Weights of a small mixture-of-experts language model, trained from scratch on English Wikipedia.
Experts: 48 experts in each of 11 layers, 96 SwiGLU neurons an expert, 2 picks a token.
Training: a variant of SOAP for the experts, 249M tokens.
Below are experts of layer 9 (counted from 0) of a mixture-of-experts language model. Rows are named router (the router's row for the expert), gate (a neuron's input weights, with its number), up (a neuron's input weights, with its number), down (a neuron's output weights, with its number) and show model dimensions 0-95. Each number is 500 + 40 x the weight over its row's rms, rounded and kept within 0 to 999. Numbers have three digits each.
After each expert's rows: "raises" lists some tokens whose logits its average output raises strongly, later layers aside. This comes from a sample of Wikipedia text that the model never trained on.

# expert 37
router:544516517447475485527453459420477486545525472492482501450451517525493507547585480449539543528473484486464484538571529406552484451566472537428491509584542401490523545496496530426549478518477491545465506561443507520480453503573458492509536515506525496495460478521489475583472531494426530470
gate0:445457520502461473540505486526501514478436479476501546579444548485468495464473476486411537492456465547536489576469495532553500563448522501499454538534556476454435528506475503381511504461523470548521470500578504497469485520507462492473442458479444481461547566516557571447544503466555494436
up0:496465464540534466565509451506557572514500476450482538537491604556508539476568515567471571493546540526491582481481541510435494523500482473559460515539541517504519457465514505426538530491502462500403496470506552575456458434549524450524535579500508560509521543490491510520511491542550473483
down0:548530458429484512467423465555447480549480509502482493509462530529535459487481417479537561514494510484521503540562482420522548467553599455461542541476502514553475540479496450501523479572547474522510533513548467477556542505464466523512568496541449431497511464484499487465462449480385480446
gate1:440497502469435554476510506503509576465442555487507490483503488445534475549549556460448526427475511507525467455501516506502488522470511496500535509562471573484452523445551501474502546461439525518553512547500548455528412462480405535488485459453503432444518576442444550468537548442479515452
up1:446547550437543533520500483430570478565467490436498524628550519555520537477407514490502480542529465493470529584505527486511444448423452522503544529462496535472520481457465530466475531445528536472474511445465507460484510447496510528483598490520514437457477496534485515525492562540469503497
down1:448534500620517528483521507480507461541532456464478471619519489497453480479500544524518428540483498432501494511505491532473524481623501496529483542387505517501503502534516472551523513483515437479487501516541523433452538444514563411493507440536486447543521466516543477482454470478498545536
gate2:553564435506556518489536489546509478527570493512516510472441540468489505489452508509427513541464491490499524523496484449495509472492506538464487434479460481488436436529424490421548485466567546403534427410525517478507522516475549403532495561499490522500539518565432488509473425512538510536
up2:544557500526521484531499498523573508564465543523459513442577483494455465576515499466460454477480443489460539508478529497489558547497471565509507412407516557479488566513509529550451533456518535542558417586504492433470455468487504584488576513505501460528504507509532487516454507481555507470
down2:458522434455505483491491543529490541544436492511472476553524436566479536482499455515504509458467485451517436476515509474427444491486502448457439505480517497428558467448537565574523455493468452439434438552473481513580475472465552539518450458520492428457497466438467495530510582488474459510
raises: "ar", "en", "an", "r", "ul", "o"

# expert 8
router:477491491464454462472486550435472515567464502547469465518501492432501557475472460561514479460508464548518474546514464483530464509498466590450543498464499483521502563479455551540405500555526462597494529470485535516523425545436534456520435517493548484482525453429521491526462549465556461574
gate0:483484516560476495481426511524529448536503496475557481506413569507480463527491476554515542510467471516554528568467478523492458541533579468500423443510492529476481462514563524430426431436495489472542432495469488513542561516490582483508511518482495534508558455448565524510584461473567473487
up0:500414512554482468403530507503471449526555399528536516466567462528513527554455472567423450516545490511487469462492433511450515483514477502470512460496574488521528551476522447528583537468433545527399461543504506469443477464518461517526504556462475490535474468506529495479504498553459522480
down0:367552441494508495476536540506495441500545556506434526501478472536555557518500537461542515482534512451531524415468453491541455418559449527487477483548516539487440516463503532460513538511493511473521534435437485563529423457533459509509500470535456517508494552524403516481456544517535519523
gate1:492496489530513524489571564454577524554513504501508495503583479442500535417569449505572476502449527481599506505510498511493419536482517474434538529466539503579501521471469501477476495624456482547510458548427527546508528514510488541475481480528517493495524472553516481515526544551413511536
up1:455495510482464438481423462567532507450505481453538494491466545497481518480477522467461493531506446519491488553475594455496470515507580534462500515500443547478411553544470462568508525508477549497526472466536515445434443551528540523427503482505527441456388452488527559462542515489442518468
down1:490495521479500516468603495440484527511470467532508530527457504568513450557533438518455489561507478457473459442494530473568565490556497504484484543526538435450524505512593531471579540396479519538564558487494538448523476490501501461534504474509489566438507537439509536441502495498469436551
gate2:523492503443503470423561491484496469487498481464461479519555508525431547489531521533500543509476525577573540547494484534609497538377489464469480430523521570603529509546517457466472574505517511519497444468465532525511481472485550537526508464484519522502534484430515467535544479490474418516
up2:532439509495524542523445545517490529453438505500459509511477474517536529498531398441421557543505530462529585521525558445483505472476530478508578485466519471541569554518552484555457480487510504488523524511532482633461520489514542539494522489489439457492513548518480508557543463481471566419
down2:481403553485419519513512603521551437524470510510448442466455479508479509572467503514511543552498479538449422500498515547526445456583490494452486488543469456440519564464484447509469507523596470530523489500487404484507460507479516516537465560470522542481492511492513501455567459477538542488
raises: "is", "el", "re", "b", "l"

# expert 36
router:521507448466552490531522498573524440496517525501494444470495467433512564469474522568473508448544439524467405501519562579513530486430554444485535495450555580593502538427524447504483487469538482469519520536546515465508514549525468469537455557531516527489555537552495444512493499531452471526
gate0:463523449502505498528491509447578533546467471463545432458530514477516457499447474535436502512477463523460484513489525441474443508467515561512460465404513577450518507466481446529496479497473546482605480485522525466590443519490495564459528605414466496478497464532466500476520472550462533529
up0:536414506541491601477478472425543549531492474600465530527440477485555588530445491505491443519480533550471549500461532530518517492453480542496516439451455491455541517482504483527474486531491488501454502555485474521472504488461496448526542519596521514558555501549506532442558472563485425522
down0:497466506495515474434497565534494513540423484515482517523435508453458437483478499559516464554475451521551512477467462406504452492523459512571465441396473459555474494473530455528551455575491512474548579523570514459547551500562476466489469573498502503519519446493521537424524522520501484525
gate1:482514558508500502554436452457499524449521553517502451478466556434442492491434477494503532420493446509559526510533472391541509523527454446469455501495514491496528590472528518491500517455525528545491496457545482453488485494494580391487508512449512494472473582532543521509451444512487595521
up1:500489491377563425440429463457528477518498476428460467482471491500450449490495595478499557489468432527491489493521486543560466497493545489446514550516430560486606476462504515513552472455531565515528499483493562417510437498465470550471461519507489492521518503495547463465509511474485457496
down1:481508576491516542460456512501436444545513455499457481433410523475421564551488511490475448445485473484528533634499510509505505554510511471465507499529467478490471539580545497475534471439505435448489453462502531442550540465514418512511485516478464495552497547491532479413470481496452475484
gate2:482544532522427455514488492471502516426572477475566466428551536445460490457506520536500456435568512489560543516492536500423466476481554465484544484452474541500485494523484517496495591502496489455538498477495507437429435473574463508498464513572441492529491556580440502462532524508521425525
up2:506526487453503521564480553473542493480515470437424460566478471483444534445530492550489541489494455418483487480580465578461456466495522476480434513506526457511488533535533537559444526542484456520553490510511462558549481486460536559519479552502504427455420546572473490540512554453428491474
down2:491463481478469505485449512510443538599524537513462534520562467532488550559573473450482483472536607438510573482532539526485489526496533505453507480461539525448448431495475491494522526454520504518542490498464540460467488544548461455566509448470503587498497491476533510547528608496420483453
raises: "ing", "ing in", "ing a", "ing and", "ing,", "ing the"

# expert 29
router:544487519451517491493491485492475433569510525549451415456473457430457512519498500537530527585497527484490421448551455473536575519475455493548573540539462486459452539554520443462499425499492512437480450533523513539555530506442473518523446457442489495502436524480466424476558492474503523545
gate0:480569477475458488503513516538472491479481530447451459507585491462495527493536475539539461537543502522539456472539441397506511438511466473467582510511498505540470469451503471490406541587474425477490456516506493522476486480438495494523413461444562511469517495436512461465520407495495579497
up0:462411467459471513518505529538568461519482462490540488493531591470495457535453505494467506461510443471472529488585450528476447465542491337494439601548547499435487537476494483486515515518470590534470511471502544546465512516530454541490507490493523450504534499518506533459532519538472500505
down0:568605484515500432490469522496554479502541528431567484486418428524502502458529497500466438493559503520489508453428520490461444496511462484459476486503488571500481486444451438387474507538510474451551519469521502399433481548522419477467496469498506486440503469470485506555512512524512517493
gate1:531480429506485575489536540438461549505510533554487487435590445498543506538559557549490493480550501504550521521525442529448510451474508537544489431410496501500475569459474455498499440430477510500485478528399543532498471522484483438540504476468560533515563508519478548497555492555520519558
up1:495453545463467515453473547479507541520420441560460507514416531561538480542538520517563518524568451535511432523461523567502459528465485572428498487529490485514478435509465444525466539471499452453545526495555450513482515542499508567491430504507457433403452480502508498514478463451471465453
down1:451576496516490457499509482526551465481569476399516478536458546531464553555521459471524502476551469449451502484437537515437524528428488503511601466498474552503562465526508407442528471555508546514511432511509501507553516446474569509482494510525510460471540454559474527461543467534474438471
gate2:520477536474529521422489511480534456564436490502408551506526473486464541600523485531576463535492511538578554510516486454546543515461545550510489509498473507486573535471474503443529528491505423481469454543503546497434537461448488527565513506534477508518530534489501453511535388492591506531
up2:471490519486512422469471542450491519448431515482477512536464433490480427435514467433494446518561497507498447483565444458537539506510540453491502446506565462453455575526518461555512561554457490449511508493492482559510591431535524498532519488520428513549450508467429502516505538557532552491
down2:485531538475486474487472487449495530614442525463511456468479572486487451531594458505434510482463486504534502503544553529431454530533447554539501463473490513456471475427509547515564553503477569460542512444503526522529491524471463467534501514459496452474555500479449573409465524517442510566
raises: "oc", "on", "il", "ill", "ot", "ost"

# expert 21
router:495532557470476490529476597571473512497462482504575452518434551549554408563464450460524491549569491549495513531509532537500566507505475558471510539541496459459565465472451468523536457448504483467544535503477446529432482529517469412507481511486555487533481491528466534499568485525443539551
gate0:525504474496522522594521522481521433572495479430515411536522499567450533481579496579533467506521506513412474569516495433513527500525563495530520467527482515575480493555496498551517482524533492536469464464519515445445445567525493479536535492536466563499428496475404481484503472468529464548
up0:507553518509472467498492546491530488572491491531529467529463516455550550457567492573519452502566526503504565516536551447528468587549482566521457482575491498508583538531554507500471486504539474551570507422462497477531489500486505446493520482563457517547495473420529479437558460528502578443
down0:511536478508547510496486506598510542553499509507443558477525490504568467515520561526424506440488501536547487485600483490487555494454502540507409470496557467495491513487528513480487464470589535405567466491553467401533518542506533472437560524456523484496482484448480477495451485576528528505
gate1:480534502476482477521533517459453572492464499465475563490465509512516492500502518498454446541551465488558562463504412516472467547509521507544499481479472587516506467525508441535511465477470464574456448514524488452471431422503508536456559506549501550514399506481531481556484459526469620419
up1:443488473562476451531507527455474482428470473455480492482502426544487494460516470488491484599512408526520502502462428438452546514480514525486488465469553531512542492521484423526516494518482342527522517528508486462457534451492551448450478519440510474536495507464506495535487537511497588566
down1:503570468490457428597547462492486507570464514520460546501515504489541507560396482497523475407513492498474515451492494528505512458531508591520497476508495478535495557469451578523547485495479461488554537482566456511497496453464562507486479546488527481436477474601523520519441518598522518523
gate2:434420476437507497527453458520471552484502503495508523501495573477531453530388515543472508504525523507512570493511472514516529540489449541539412441483492447520591519557461522511518549464485517537539449485474506420489501454506487533514629518463484472476506537559538511440466492485472435470
up2:460526514579552451501526465530573434563453475505503468496571492559480483505531483562523500557527467524470485554556482479461488453515508451521515517498412492461501588463519511493424526453503448547493493490497497559514584511556471405505487558487525489449487467481524462521486445548456533584
down2:428477493478466426502504493561514414545521481463435481605505535554541504424518516479473469610511531490621487444465512483510516503481488457574530498476502494531497484448525509484502546482468479535395454516541512530531501445488489437547530499538493524550447486551487473495491499462519543505
raises: "|", "| ", "| D", "| M", "| H", "| R"

# expert 4
router:533475583485501496572475487532549474483496497548526478532470483458484503525518552460460467543558495527471514476561524539474520542569488457581497420518502495488452505581512567489488493480549499438510437444508488528518488546393496443516441532481487517498533579425581466476511478522500542416
gate0:477504535469537494507534514543507490472477526537474468526445469451539535501564487389527483514549511559566484448513482472476463511549514552519541545530533502513547517527494514578495495468553472520426431468477433496455447495453424442426524526476514481481485448506553598441472444532432482469
up0:438464580576479511468507590487569553550482536505471510437512512458516483472485527522465470487442533448534468553498540425489428477510515495453503520481503465509503524533475450560471516512406547458479595579537476456481468502514569473488465475496499547489480431471470424444514496541523514531
down0:491500545532529570544501467462566491493475537529482475554444514468578403527468488500540502528463494417462527528574552467507521460475568561484481422502483456512463518475500455470475553472438528538487532489479479459445509456577515524586520502470508501528601497495469465555456468567508473495
gate1:469448548538508444539525511492528465473511558569504470494456479435440458478529552522468505528538454582499467402497515527504446462505502468529424564521482495417411485551553464470506514528484502530514459398499512546460511466458449529547525489505458517476541518471537500472474419516545441520
up1:493520456480541512460488486579477495471546491561525518463457527468496513411493520486472529487501434475508507535551529465436436513558558380521506541450598547535480505520483421485534524490502535486423410518480561454470476458517528433446540498497472517451529423494478524535512482508506529513
down1:473484553451510517503489409549493506475467527528495430496534476515423438579570544434540519479496493487519522527498479498456500557497501469538451491498497532507435473502565560526550574542517500564471497499491553519376551556439471456559489443477506459515448463470506549543517524488505516558
gate2:489443508469429492519584480554573544477465509425517482514466482535478528436568511494466560455562481553526521477471485490502527581527470581525469525463535517541516501538441503574466477495542448453513432494472505534519556492442509509523462467488494457510464500413529487529492412565569499509
up2:577500486516489526498557437552508465475506528558556528485515439465485546521451544479546475500546471490552543489435550462503467516495537534516509474533496477475559596516454508582518523451497560503448471488478496551409524428451495498544522537530437468504486510576466484545513441509531418429
down2:486454391485504473519526450508487509539532584505532496482572539509532475517562543461481479477509522504544565490450482514576524458457439460501478520482481467409472510434536455534484496556517546514459536461478500522448482473496522534442433525422550499502524445511565442454545456482477485410
raises: "es", "o", "ic", "a |", "ep", "ics"

# expert 46
router:478512522438546455501472430490453454533486472518422463482473562500441555543498509522574488499452508503474534531540509554533504508475517457532531616508425536478516567524471485453482598470455461548446484521510546550523534498448501497450573517479461476529524523441494447490475478471483439424
gate0:538506511550546498516490530497490526425514462462466504455462543530509501512463561536531510472498442471554518481476522525478468480458492504549499536524494425499560529367487543499473497594525496635469480562513535440517505437463433482489529504421462511500544448491463494537541465448474523468
up0:540522441428497496486435506506551477559505525532503454504507422543499493537538501531460528431485517471545477496468433580522522549445530487512528530480565505534525510484482515454473503570479445519515445551501527501494444514557610543490492480488503546567601467429517493525426557532491550469
down0:430466578488436482554456440499465539503500483493504456457501517543465552507552466546502485465459411575445487480463450565501519507490489516540529547488543441493511518430532539506470477531608518558427454479442525576537526508463450430487521456463479494502492498496500468541468501504445482566
gate1:475524531467469488517554569509557529503444440462492517531530543474445502417462520536523437468483548559525598506495498517501529503596522442489458566548464479490503482494534450432466591515460502549494422531542557509552457465487528500479480517489444448504485517522483536492563466553538473444
up1:492511498553521508470463518479480426501532463541497459581481477541557467475576528539543485565571442460499514552487519454483441571536438510514582555533541521486421496441493548531483464462528496504523514518527458483473498490540485448471514482516544465514454501558550547470504513517415487618
down1:536419550527533470494520426507519443522461476511600404437502453531565479494536512461458542496516551438531478435538522506451473517540530528457544525498504513482453499475502503475454496481565586503427465468492473422483537550493491527476458517489568532536406511522543532512472480524450527516
gate2:514503489515572560444492525538487474466540448419505484481499570502454476489554520412477522469475504526537480505500531511520556493394543440502463486522516471512473507541498472384550562492486535431467503558544411517518543453565495473448469537498432449571513467507524488516543509462504479484
up2:474507577549430526492536533540489460471487507528481549459473507485532528494525572446492505492520508506473428464533579527463477556496502580450506531530475554509455504561475521451540438515512483538497449473503505508495473475446456427530426488475488537513474432518529489511441469613489621525
down2:480544482533484513474520518509488478544498536408494499453425528550460449481507440558484431522519461528519495466567501466423501569545480540442475492445507488525540488541474567604473455504515565519543543499541493513542455527466436518469436524475535586516485469457467565530503558542456505523
raises: "or", "im", "ub", "ir", "us", "i"

# expert 40
router:504468493499493486476507505459449535512537504534425554495476464488535527445482466511528534551493445566476480548393495566449474562439574556506501457464467549483579524525453518453601547499508531495494522529518508482553530565530446508508508514495503482503586525523527530463569541540452418494
gate0:410489567450515525471508461513432512504453504454516574435567510534476507491515530474475527442404469518470462535526431528587504558469472513527478505552493440455481495456544456504518568504533532499444539533509488496517469474439534535544508440584476500515503615533482519495552513525525512497
up0:482427429502444438494544523555474469501427493466495425552527453504353476493462496483471542539451542465530459537530491539497521471537482444449541581563518473492476508509450539462526447469506489529565530516467468496475525470566484482497548530509476439513455508482464520505511451443533441479
down0:431531461497584536442513446516489442455550507466517501495548500457481485465448515502525498435467513583531526526425521488552438534479520474442440494465493555508502520434486428499507488451467472468525482505476413589496568467512528468516501533462456458493549476493499552517476456607490555517
gate1:544515488487506551543512476453502487497528456468450487451493519525475505458493411536608523524509518512550519522485494485479530487526541492469468557545507560490517473501398487505502525556499541542543474602508515474550550483508494565516473511502507547586488503505524455422620472491435451424
up1:508522483514432476524492493463524515542501451455440505534467455501533546460608504499607527613484467524435509549475455482540478485492449518518481567445483498488459546457517495452534497526477514572489509537535553480491447525508477491507525459473512472569584524537478559471569454498452506427
down1:467528506469530595512480446522518528529504476586551554503537433550504510453572536499519536512451564470442480459518505490505503473569453527493483480465509482514418448455519499541537466444483499510478498521533549493559483564533528500459589524537559537501493592479456578530486552455429505495
gate2:436500588480494482482512508460603491463580507465436516447474528554477550505474501587474514485539425499534504528481521482455517488444567579480442412515436506563546565493520521478523557565496470537562484480517450518517503468465439473480520496491460486493513538518512522549564525473511470546
up2:478492465490477465485511533446561541567474519468521535527490513453505521481464494483568493467502492456443545570523490585523526542537429440553527513371458457416485527485479509455495449465516515569449487507545466444496500478513510532484522530492474553523536462534514511440549558460431579532
down2:481510491458460555502475515420525519543440512518474477412495551550494495500539468496479515535466500545480507570502513552513565511468489510554561516503540517493514436485409486551477505477518514612451538478545478448528551497436472498469548488458529482513519496534525518499429643572511521484
raises: "amp", "ap", "id", "i", "ar", "u"

# expert 38
router:513510459433473479470507444541460543526533490545469531551473499488478526503450527417468501582408490529548460564559511470451481470490531473471455569467525432587519419496495448511504470500453580524443484516556487481463519489452475433482510529442507457472459568471465492459481527465517449509
gate0:516487467450564538415468491498453517459477439454541423434513552454473516526501481566529464506505550577531509439539487528546458435477470472482521557489514441551480541516556490486466496487475525525418497534438485531510545476524452463507518551538516500475511437586542481433594508476538505500
up0:492557502485506539544495512488497503472448525405505447440546530528515512525545465512506454418498510506504570530511574400414541526469476479476490523438520513524527504534498461473520468466512503522466490448499551484491458431368537539552572509505509518505515571516554476554507513465572457478
down0:497509488552531480497495472451546507465452505457491506508529540470404568563517446465458500546556498510457553510471503505454472500480474520530522554429490559507411474491485474452511494558545534511465540504550507464457479557499541534427509429528505528433514412530530547459398491462575465507
gate1:500467474491488535610504503448517489527549528492492489539515538540466504531459524433555550445471467531498530522513467480492494449500480455504480511524448538542523529520517491433433479494456514538568474476527536484561450503506534453466522573570441526393493479595487545500537551541506438406
up1:528499589500485525504525454480479525503483480536523485505500545442443581485569488530475557554500495509436557501503491497435487558451460548438573489548493578501486425501495534500555522475485444544483463527520555490439498535519515554556519592500498427526485563483538492437503458536487503586
down1:502506582585538498532464510501565440487434462529484402465492474493487487550501544538539564455566547468478484473477475486481562537528558537480528480499460529466479476552473569501540489463439483534507504472452515521518506515560576521472427531525478505540561512497496523502544395512454537422
gate2:519453453423458397522507528531441550447499573472499456520523574463456540508423530426453560483553524570475539507490436515484464526532505483490515478546570547498486547508498471515466517484504485578573558511523466489486469542551454447482472528550455494498496535449531478494486421513522459502
up2:525502478509603490433536444512464448500492478422472554534474501516447543512453491446515475500508450532450454583510438473454491531557504475464421465430428463533400546472509539543509528449541468498536585532500480471489514447521522550456535472532537466463560536499493540523506480477501480511
down2:455499478477473525446503501564539481565507476533509523543516467536538547582576473470513453546463475465452584482486481493593492536449479589447541531532420503544508479572518423454509509523466500472486548457492479533513518483469463430449497476529505494559405450523481553489525488517466529533
raises: "s", ",", "c", "p", "e", "F"

# expert 25
router:494452490491539551515512511499570517536396482558550424552493554511460524494458444537478468492507523486416482398482473475547499502533466456529493437497502526515445480542451489496533552523446448492507565526552468470550532509498400527498569550523500425457437495464504465517481502487479526560
gate0:437479514513533467490487524495573526444540567468511463492455576509478503450510470592505514529534494544527566521437442459459535476533484470478502447461491535430556522534475507521469485558487515475509545423491478460517459430501511614497457540553467464544477412467488510502509468547488572539
up0:467451456506554524474477579494518530519472482496457519488443560442478516509488513499458524593575505518513472432421440488429441434510509514509514492560516500450504500411508491478512510455482508444448461469543559516550498533495475471490419514448407526517477513441497440469533501490543526581
down0:463477452530500512553474480515493576486465507547564554465499517490466508518549457514481451569551540505473425500460550499462541553532532453492503482515467538590487423495471575453555453548492532482418457492533559441503453476489526550472532541471487426485456543440492471437557537486545486526
gate1:520534484466497516495456494410500542528548456505495507512504454514488493451474423484516506492523490506482504523453493520490430512515495470572461429515464425404489527483472496445636545541454492521518492491569520449538553543506469495512496507528469470402592502483460586532487450457504536492
up1:573502534506552448460550484570514514544428517482504540540491505512521477490470510598451472510484479462508497504422522533487471522475527506538555483435584472503469558519473571519585447469431530487556496446552442558529563528461489557548476519478574529514462474472489475494549440469521492467
down1:502591464537567538529486500579517500503424483430477517486473534546495461471554481501456512554456467446564497534540534479543479425462543519477518482555525472482440480450488469489533468511527478454528580542521502498529518483480527427545475537518554483505549460614430494463565476479486547465
gate2:490511482451486544501545497546503475525478498512569452498519561503584481502496505474505568512495518414496496470478482467454500448500507462555539458566519526492530514460437460476428476532509429493489572564476615471476498505434505496528431607497498505530538526560461500524488409455452523470
up2:427541514466490483581572533478544512515483537463534527497449463519478478493447487431442468432469516437584512486479466478537492571492445450484509517425528476559558467493538424569550518545476433466457478500541480478519473478463423525500458515432442561510528475529531515544483523521532533501
down2:516525542481536512522508436550485447507497523509458500499550503535578497438448508495557500480427527467558539452443430435497555507531482473495480476590481473501486462555486483463550492458473466471526473545479447493480525471408390509472465574534520513475492506539528458460443567500462474580
raises: "at", "ig", "j", "in", "as", "es"

# expert 22
router:558495483538482447512485494536447508500461567543484561568526486444526511517414465545452512544515401504452497538492513512541497559542471525480465549545543523479466494549498470479549468434563538480468488553597495532533458516515447538433533529518558487487529496453475439441449583501530509520
gate0:457505507518491454479561496485513470539483536504478514470512508506525501566466486472470599538469468490567454513569448539571452501471530551557481481469503418473533518562519582463485509521532581517448516482584588545510466450386534560478528543530481463504518512477496486511517449476467544511
up0:502552513516509515433540556525528420429520539447442498524486527549426463459501499504556572477517476519477521556455536478528497477505471533599449497481471450511560554524500527498508545492479556523559546469546546536562407574504507464517497505531508518430501451497516543482602465517512527489
down0:518528520458482539484470493462553552465575506485500545469451422494452480574535512534490436567449589440489495462466486511392503498577509533475523512521514558520550470465517508444490461453515461511477504558551499563481567586543448483513488518526451508515520540507533493534465483480442514427
gate1:534477478458556537541503523498544538428478557407528520530499438442451432485484467498483433456518488435515518503415496525541470521488529431499465549457519424542456479467473478504532412495547467525482426487489562499542535493506504473498457504535567556453536522415509448455554486512492526494
up1:478503500500543506492494512540488500533570529492465510557526518461436491490446478475477480508585504498496468530437453549528476376508552495504414432530516435548468511479443437486482492472468527537468433535513451522469540513505450504518534491462510472435483405433549557522493502547487570428
down1:518553491440521447534517569523571508557533556494491498527559556507463518513531488532514431472520507552454476469486452518554463534414497604545502442542543509539452487515489509574530550451486556487620521494480470539447537487471473428509453464522562502496494505500528557493493561514492490478
gate2:510537424562487502479497548524515532443511595482513493494526538460462413527433466523539544532523444482453496482546504484493497452422451496485419551506468483528512550543462492488614573479513512504435529478530536549494463520457548489487470494574503477523484459474550510469491410503537567492
up2:547523549492493549514524489567526496499550467533473506509473572499483573473489454479451519474469509470500544538498475447432561510450471523514510505521433596515527510469480429418550488470517426487522514521398499538456529539563406506534463492542444480505505535490522481468444488577544543551
down2:395408526538516422427450495571424512458564552471482467392476527494511466492478444535460450453545476488534507458529461503517447543457454519490532521532526458481467494404553526483511488457454552531531475448532502477491491480464473492487503499534544472519489433479490507489510458481484452446
raises: ") was", ") as", ") is", ")"

# expert 33
router:539597507553444452527481472547510490510485514593554610562477477505568483516450444474440479575459464474453495486514509490495519575506508546496524549559513540440488518521516473514543506458502507456469558547588518515518482504501522540538525532509572441537515505538533469480445567487501445500
gate0:455547468531535474509482487496547585494470543435469520449527544481525541490551478500447430530455575543553490453453462516500534530532575404461458555543446474500442505542486483531463495508503464502534481476515554493411539518500539449500450521487438486474467436540523532404526545481545494504
up0:532423551460511546456468482487434459512514477522455545477527520468466496506537510514539508519559538445451516542548523513508478517500507538535521414398498457489525531521464497461550426481463482601445489540450436547456511487437523551462526458484435567532459475517475536599537485472490481515
down0:476509493567521438471510457572577541481522490483469521474506457463500494543542462513482475482454467483494569481513491488539508458375513515398497476550497556482476456467496436466439539485511459493452471453516455498470475459542537521568419486503476494469475473555463525393528490425521459500
gate1:487565495437515534438512512540503527461504546499478504477516567498463487504498474563492510420485548608553537501415494536524467465522582499475491435501534505465500480500534446528520538501501497565507491523399484485412536467499471574429470566484549522575444506450458485519493460486488486544
up1:451533518459529449493510532511519469469489473479469476476458499501507556521576466541553443528561434545458470465544509492544504481533551551518512554486490467451499443533541425488460492504501404481602515464516471475492496585523553446520390448480473431456498578504522465526486519482502452504
down1:513497514525505427544590515449493480531473582464540447489470519535483512564464525492512578574557512487431541456616455467433512531413478571517478469517451511526556511518458515480499442498441459489464502475490546514535521476466559454462504527536538516526502497509561483542521480477441492544
gate2:552598469437563454444464527544538455485560483451472520465507501592501486518464549486500490450564487484505474499502519517530573444540493525505453520534571524547461441564521538476496509535550466495491545553537505406531487470483475513485465532517479494455482534484414500400495461538494519443
up2:458533486532541481475493550622549484458453482516489497511507550499493469500540522461521469478491520449518501502452505541430501434485552564508423588489557561478534565491508460468454496485415494468425448548527508408516463545534513544501481524508500576534452481454477476456532499467529562494
down2:501525481465498603444463556482446525528547577472531484430476492456417502512450500454505595485473466521423503522486525528474509450506519516503548521511520554492563505514484498459545521411526484535460444518492560514508534476462493438490552455535544507422550479482463502547545550484468492412
raises: "ly.", " attendance", " United States.", " time.", " history.", "ly,"

# expert 18
router:521489423524479457491491529519485509562463496474471506509481545501462517468515500473490546388490494551546502496442564465507456514462489535476514530492522454515477483524468442511508502498523457450462426448385574560569493550459593508519546528452498519544444485477506530436422539521567454502
gate0:530515503462518497496510480482506482541451458496490594478484456488539483469535508560544503435542529523551523545413508501424437496432498511487553506501502473513439533450483425461438499477584498510555496527487527518603436481521573539472435445515499545456470516481495514427514498574433476515
up0:529431586490465458492598489469444451514500549530484393494610515462492422564496522512507492475516510472470493445454410510512555566479555528537508468491456572503537527442476500523536460506509532549517523518482449459482461500461527522504517508556501487486527511444498449448472537532437492492
down0:490480534521503496533495495494507481486569464420431458483554492499514575536505476527509473490477585539383579494484459527506503555461436479513520496448525460488523498448429458486466483505490439524476493431506547540536472497487467528468510529551456538564564516480539427492488391555498455528
gate1:529491505507548526508493515451501546524466506464482495524527534484537529462423476465504482428467529488535513445443468497457401501451474525538550548465490454471451559597389450507453472580524483502519489461530426576529581508447513507516472504499448512535507460532524505498454445541487536561
up1:511508544488479423499492478510512483544561463518500503477454544522548521507473517535504502440500539529540538521439429527445484515512513470507459499474582527496525523542568441500481468590396533531482520551391497510476529535589571509523491545526550518472567453509424491487576498507457475518
down1:514526548458488515449485533515484563543469530445474456479532532536488543514552523483486556445568460499475468493475492503569474498492550490423527537492521500590527481562438471544497571470523551465435492497461414499424524496503500501497466491399535447499540417552517502558487514482519587527
gate2:563538460466482477451588522488556528550523517426492585496459506489506511524501498447485542501517505536564517497529519516507416530437516568509431580476545519565571478503500480538489467544520483553434444496498524550519505513473517527543575447473527568510533493447551488513424469430469474511
up2:510473523530468482470588493549516518507494522553431481529492474446563562534438506472509417529560488518478503511512508595419514483475444483499548488522467504505475495531552421450556522453602505451503504516535508465441487529536437520494482514492498455512498544471511465431531399423517469504
down2:483403556501509511479450507517482552480485499451552568474519501514465481465445580441497499474500454517544488525429442517526583461500487526483528527560500465527499410509496522483495493441458487436560548559474466485474502458424516467535428512529503518431481491523491525488540402489494594539
raises: "f", "j", "v", "h", "ch", "z"